{
  "num_hidden_layers": 13,
  "hidden_size": 256,
  "n_experts": 48,
  "experts_per_token": 3,
  "d_expert": 128,
  "d_shared_expert": 0,
  "hidden_act": "squared_relu",
  "moe_layers": [0, 1, 2, 3, 4, 5, 6, 7, 8, 9, 10, 11, 12],
  "router_score": "softmax",
  "normalize_top_k": true,
  "routed_scale": 1.5,
  "balance_loss": 0.00662,
  "balance_bias": false,
  "router_z_loss": 0.001,
  "init_std_router": 0.0249,
  "lr_router": 0.000952,
  "vocab_size": 32768,
  "norm": "rmsnorm",
  "norm_eps": 1e-06,
  "tie_word_embeddings": "early",
  "optimizer": "soap_variant",
  "learning_rate": 0.00363,
  "beta1": 0.95,
  "beta2": 0.99,
  "max_grad_norm": 2.0,
  "batch_tokens": 65536,
  "max_seq_len": 512,
  "train_tokens": 362800000,
  "max_steps": 5536,
  "dataset": "wikipedia_en"
}
Below are experts of layer 2 (counted from 0) of a mixture-of-experts language model. Rows are named router (the router's row for the expert), up (a neuron's input weights, with its number) and show model dimensions 0-255. Each number is 128 + 32 x the weight over its row's rms, rounded and kept within 0 to 255. Numbers have three digits each.
After each expert's rows: "comes after" lists some tokens at least twice as common just before its tokens as in all text. This comes from a sample of Wikipedia text that the model never trained on. Tokens count by the router's weight.

# expert 39
router:104153107126085113155129126173125131122100078159121163213095152154174110106091141195192136136092145110143086155151104105153122056128140132160093072143129147078097108169044072130097081113100081141133101100165093145120120116167103084107154149096216109120153137066126130162142118123083179183103098099144129119124107057104109139144143088130125183143169133144146077201129122111124097120123101183129161103153109164115112123112157140144103144157142133109094096163113127133194152115112171152154101158151100142148068099101130097159111106105073157175169130128120082114121168127134103064175153138116125107107098084133178127093079087135165076132116143156100120185084159189061064109100180160121151125152086134104086173126213131151100120081167100100103121123151197117090101121097124
up0:109091157110137121072136169196143088120125109156134069108096210140137160082057150106157145120098124140130159114122136138154132127130126161140156161114137139167138186155153112180094144022143121158128194201140136173139073141150090081080081206122063064146109105164096206104115120143119163140138149136064115138110131146127081069133107121138105079160077127156160069049170145099118122124131112174153124074100104123122154116149086068116151091175170124106075129172107147142179165096186111156153155146099143167173160138150104159114124064153172098107100123084174135175127116126152149155122132109122159095065139104150106177159131145083155148147093153139108122109143130123133098085144180175173152133117133088088127124108131096180127131103092134155150093138127146095107145057106124
up1:190064150068095104142115139120159107126200136145152153152200167117118151116157130120083074157097105129089074111195071083182057148101104116138123129082186149193155149133117089129130207122112079155131150090140099109176107126120126102107103122147038160148153129135122156121147137136146192131101155120106072153137134121118181116160069118111108115185160110085141194105088134135124125129081104147166123148160152082120147140142121105180081110151070098122157142138170128125132171089146116124130074198222137122113142121142119118133124132145128168109133145145187151253110161130139153070174139098109104098140154137092204132082160102128126145162114126170156150131155131108122150123148084151153089096147138159129134138126162129074116158197132148115124077146170158125099175153102154
up2:091151096069121135105159044164132126088162139175163141156086221126122096157129107132169112127086084109149106210137131146120144168143136198089095140113149144146120105173189139082098143106151134141130136180138092116107148133181136138100168133133141099212121123127130192135137069141087085143151128123156112092099150108076162160180162141137148077122166157126130126082115100164159122165153176208142194146141112144151110124155091163121123156105133110149070164136095206172122174128134150163127124134106168068177167143063119128126104191082124103134163103136126183092100178122106071089108151144089117104087142110117154116099064130096133138067129155114178108114107179165086141135103151158168151098113153157189168124116110169173125157150178149137132072132135180177148138108122171
comes after: " in", " of", " to", " for", " from", " on"

# expert 47
router:105162117158143063123119164117141107169129108148092097130128145169101105101134102156182117126160134137109129144174071149145095112124166111097155066126147170097087140123094095153106094117167144161164110102136124157151091111217139102148145168112172099086135139081086108137149164124072119103116080113132123113085095067138109133108115036134163138059128117147131095134110076134132115043099034131168167156161087158108102094054142141101167126137147137092114147128122143125169143173079200126154127092150117175127079072121113079148123137066104120129165119154104116133115184131170133125143181182172153115099074101074143126102110131144127088163106135128090134185094075195085106152186140157091129089130076154065103168137125103184083136100110137097142151091189082103173096117100145
up1:099130124137115117118144138094152089154109077127141137151129121122102139083155152043151118122093132161114127124153086160178128150186117093141109097174187115131128127138125082133105160114171142190159074096130175130139099137108116135176105162091184096155102118096127139101066134080107149119157100077148112069168127152171115120134028143140133130146144159150120133146145138125141110099112105137101096090082129114156137080107063174118102073115142120122127146129148087098143065062145108108106102125186159135103129142128121180129124079160164177141176091038087121081198106109204080099034125159165169095094143152092137157130122153167138171133123125133091082110135172119112154141055158141125172142120043145123100142078127081087201116127122101183116150153115109100103168150204128
up2:076106114077147113100159126136173129121162102115089123140086134128098128107099073116121118150170112167149144127162103085100092163080116124138151115136121110165137167123167152105111110159078130111192158155121133089150102178159121178126088124158117122196108104159223122140141134125105152148097120116199153139109092115097116136100093080090165131098111069164118172119110151126138094155088178059158100142150137116146075122100163201097116134110145114086102114158147136115125141141102074118128153146048035093160097133177113148097129109179085172077113044144127124147145068144153171155138145065126142166162071163135114154145120124120173067170069134206153085107214116063088136119083108133136123113091066154114142112142185103122093128142186178113134126175106135111100166138137117
up3:093097112148117138148118137150219174144150147114086094123149151108129129091118118058084095108154182126140157136170181134146154182097124090130105092080095126140109161205175139090139159150098117188142124154111125146105115110150132114053119116107140143180081139105159127113165131147135158107087147123094142174076124114141089077096107104083137076135113113178107111127097161156114060153161155129153065161119140133125138141099153118113173117120119103039161112170113059128172159103126043135109161173125181099103105080121142100106133148133095122141075150097157151067085114105166168081174140154167118071165088198177081145109138099163130146119104146097125141168152188185203126152119078112084126102092123155121067148072166091071123126148159096143124176167091139109168148134119132
comes after: " |", "|", " —;", " /", " 0;", " on"

# expert 3
router:120191090158129096143118142090112126141093100181121110164116171144165104192098085118156128152113188147032138148148110070136152097103171105170095122150120112138107126134084016131081121163167139122179081126151128135133106103149150130107084173114172114104179127121113150124128129147126122168110078134123111163112120134125130130114135133106156133125121095108143124136182046107117079102070089141140132132178179113112122046090150142098148120170157169113107175116104097086170157158124126135167108115213051104114147089120091113179140097155134138198152149189098124130127098134197147138132170140160165043154110094144177156112104111107112161159147163135130111110132110150128110161126153149118184144108082140211134134071139150191153114065143155084089143133159106114189051124110102
up0:102143126097126037148097135114178094184178146127132165116165149122144134120208101116183123117145131132137080189142152139172132111080137133100156174160125152149090092139161102169130138105113132090156049134206132101145088138073134125194151175162116146114087120181136169193120075133154128147196155133143097107079118137098154151168067141180158085144140129115117087189107164134095123082132130120105111134165122123125145166156199084073155163168151201143130126114139101122177075109098126160127149088110098129147150095144132145180082119146127136135144099216118118117153063123168142132129089104092143105137142075140166170163145120139126172158101098116121144122131192186129134157095189094166122153139172157184136113093097189103143138123164130116115144175132132177111072051115096
up1:129110158124084148139150125140112115139075095137091174113136107122193122147105144121112142113132179139098093130134128150134153159142185181139165120141121107122089100175113102097186106078158172127176097116166127138104153095215161123074148165171153149135168151124114178072133156175145165109160120063090120127137165215132115112201114172151141134171117170131164114147197155157151091055111131104136110147148176047081161076113136119133089156122137080085161114110129173107095166155088181186156096121129193099110164131161139078148160113159102125118109142146124111097161089141104165174155172091150158135110189144128100137161121129127158055110111078117170089101132107099128103106126123121114154114102182156153168131155138162145065097089114175184142184096133188121184143082065160
up2:128095125083096066127108079101149071086083075148098113184116094157150076104141123169150126141117066163168105076096148156181149140189174108108121122128184073098123113139041141088161146144177141153091120123206184074167165148099046106159153138139132177067146127134105139088076109125125111123114094153157103130146172159173105166137129108211144125164179120170156114121170062142146097151179137153104158099063096154056045132163156091155116093140129094121110159118164094156177120129073122131096095128135080084122080141141159117157105117163115181104095168112196131130143095111124146106079131131137137169169109113150126135145077101144142158144130139149167119115133083127132147160119120131147115080168109176152076165109128165072129104138146160123146100167129126103092150143140085
comes after: " the", " a", " and", " The", " his", " an"

# expert 28
router:114140075134141125122087107169140086125104131172086097189088148141171127133120090196140080167103145092089145181124094060107159108176116126130121101186121166044060031082060106141151105162106123143134081104103076160088095080187115100129143126133174093098126167103108136181115176139110188071082132130137154142090117100156114136108156139122167185104163102140134138148088107098077156078138085167141170102155090123111101086103114143150185186149126154101103168148133088112140150135118113182141103053148124136087133089105077097148125175057127137214177154142080136128091146170192131117148135149162132115116119156107119162105116121119140100142169165137164128127085149144135074096143118106119158106143109119090095131117141110149156111095139078131155106071178118113188095114090158
up0:132121140168134129087183164140127141139136117175175140135103119137140070074160083096070128117145126121121159093083104075155128187164112071132101181149173123097073167107113166138130098122099133159121091129113086100134197081188108126079133155112136172060141147128204115117115095139174093108162130172140099121136116127097113154166192134133183142144141075193131147160077127102169104160072090124137118119125129125115108123086146154062102082107145109094138205129108135191066131179110180140110157139100074145168211092074160148114144123140080176123135103134145080154177096101142097101137108100117095113137143107148122168073115124151095104088143093133124145142121146160120129152096122085136079099106119066086106134127170127159098000098118091118141150105130120083104127067159122
up1:121142127180094214061153189186098144057128150128171071141084128142114137146134118112141144103165094176142121164138161133176094134163101079155121189121145110162156110098098112168127106187142149139113125169144099129073146113129134106159116127148157135100152089139104146175108123188109103090106175222091134126067137097163090060144112159153161117164123097094151123151116153135082113164122111196173215073123149111049118115086113145142164071165121122118089120090124130144115121189116143126134134138110052159129181101122174088148152164139110170080126111113162136141139125129087102124152112135143119060109145123112138133112155108148142106104069132231120098077067128150170131152166155131148105146162173115157129120141087087108116167086123164148074073090154062145138160127117130
up2:128066139084103162137169114177223121144078142177132091118151153169110169104091141109126165103177106128139138143144112119165130103112115071144074164183079134143114137095109122114135140109121138119120170120177129122151055175111164125171144108166134135081076105098136167092115117159093150171148179094143109126163102177120052115091084126091088139140119136153133161137090098144080089113156129123170059130127085143157104072129131125100158234103162144126158174173123152106126128107104062127158104127146150126139144179101163109194139191068110111105175109102134127137116165161160207157110079147177167124029095067095187177150142129115065185119134157097132140131160134079103092090115100143129123093044113087117116173153140131137145108152098128118121115139135138121122155111161132
comes after: ".", "\n", " ", "s.", ").", " —"

# expert 9
router:066151046209107106141175197162145099171083105192154155137126175100115104205107097171160104217119188081117137145171132121148108118139116110166106099075129133137162147127095095160034151170180202170173117097156154175122113116151122079057158145092156106147119143119092131142132117186175164163070093110158127158139110135120090127132170071144124127067130116131160136165147095115116144105129147127116169100136086099093119097121155147120167139156154130133072137141116128115135147171095126134181088103226101092086087097111112097159091180084089171196134116134084127115138102119112169100156121171125123117182123099095141170092112101148109128155106133131175156134122116173161138115119135184102127133142117147159093126122193132182120089119092152098081142135133107137173118126105156
up0:176169171144138194137079154100170165126086181141096127066136154143107142077124148091082168144123134169095145096153104108132075113072109100102131107108097153154201158076126101150072107118107151117129121133132160147140073114185153155071058165110112154097064193125097140113186136125132136175136142131119139085105125066130099105152080108100115159144171159135197140126152115117133129133156154123100159144104129117129136094071164143143037115121140148126093129111120094146145081092099140100066154174185193144099136093156083102144076125105129143181137123041158191165093111084161150154151131150125107138171163086099119090173222092062095085168107128105129112117099122122154081100107084145188108113121111104140096168106127093147134115143121113127077110087138159153097177141102151
up1:111139081113131157112143100123124078135139121113127081070123099079140143097141095100131127164103111151087083149071174043133158140131126167137188118155109133136084111140113133200080107120118144135074103117125131097139125132140128155046139097150131086192122097145155120118153126152152157156158144111142197128074148113117125123118132119105065107098131135151114127125108051103107231146076122084135075104085081076117119116250122126159205134109178128144126134127132146082115143121157122124147124127144104066138139125074192110179097157116115169163147085170120131153155092139039098090183108112117128100163059072168076058156107066149147160108114157094102137157125135125100119124148175070112106142134159083115146109127145143113172185140104082134071151119149142121133158098140163
up2:151136133161185141105122079119120091135128136126162130160137110083103141070179143109109136181112117107060156126145135112166104127107130139127076140131165130126186102153134161118152177106127123136159156091147211210133188109157153096099203157137212140096155071144178087104097160115160121185117105150091069129106138160123081161142110190128160156151199165129158106096173089147113141178134123206127086142128065124109141136135108168141093116127110169089081121141120099110075104103159106080101175117151091182117139153081163107119120132130141186097155142159120091091089099157145098184148192098078137095106114052139137111170128145096149110196177092143065124126200118170130139155102141123109130212131108098134117142076155158112128139151121098139168162103144138112153064139101124
comes after: " the", " a", " The", " an", " two", "The"

# expert 14
router:159187105157080100092123183148072090151085098158163139206176155119140098204082103147181131149111152106100161212148125080078126116150148117106083147154129134078139066162044070121096115155121125169115084092121101175085101096166139097112151146118153117072122161178086138194146129190131113145094109127154133181131132119144149146101163169178155155091142119154167093135104120098120122111097098171119173119183122115150114081116135182116141149165122132097118104132103108139170128119115111157153113063132066147097144122086121118166097139082112126146133143196085097179126136171193126103148152194190157109153111035111112154075105107129134160144106180144130102149100106140152072064101139181149152122101138131164118142097195114170101139133140114088102139103134104111101117131087157
up0:168165168133110096062065108187130165142160145074101141146164113115146114155112115110096144153097140139118128125124200103114146166136154126185116155121171117128119138133107163142190124170071176092145129154178150146171073121199110160138096070138114131121124126158104147128091139133169139182123118093174068079189112097087127102141104143132151135232130137137192103082108069132121147046175069100105140173170129108127142092148141107071118184157169069160123136180169169156107136111122119131088059140159129171137164079150117126160111074143158121126134168100121153162107044141073073123137102119148097111101094126147109138135154138164138088087115173099109130082061156097133122171128144153092176185107095140129094145106113134118115173087120168094144142167131141118079126064166129
up1:146117067091103084096172096140109087081169109147114106137114155129105130153147098172126138108127120169076153144116041165116137128096108171170133152207114107137147079077152114156140103083156138139187096074115132191162123140091121143112190145114141122154136117117125097192099103119152091149151129121145145167128126144075089146166101143107164068070110113123159161132130099146141140102090117122162189190133111166162078131118105105095169091171172128135143074141172142140170130178153113122082116163156151111124052065114149125185138114175116069095128205128115107156118116144150134112165108124143159103165106121169128136184193114119137058169122127129067121066083092207085108206145142064158081131173139166110136082115139121143090143150126114124080182105137136140112151165067134
up2:167086147088143138086132132067139153148187119140132172130085091094167123120129187136116092130126185156145095134139084127094197112150112137106169139110147176061139117146099169143105102140190127131165088137143095082128141136131121157190105158146137138157151138100150053146165151111109160141180061118179085134152145085099132110134145145151147084150181136091076149102157055106113091085122158139186091119152141087149162110165091172120085151127107085025094103141106143086130068127103085072113136081133094126119135107128191154105126095105121134087080123179161089085134077128136124166122141135130179139112104087091117183105145081170132120164130187076058168123095080135125199112127133133098124194084127146108110078079128154137152121131127092153189078148127112131100103137140066
comes after: " ", " 0", " 1", " —", " 2", "\""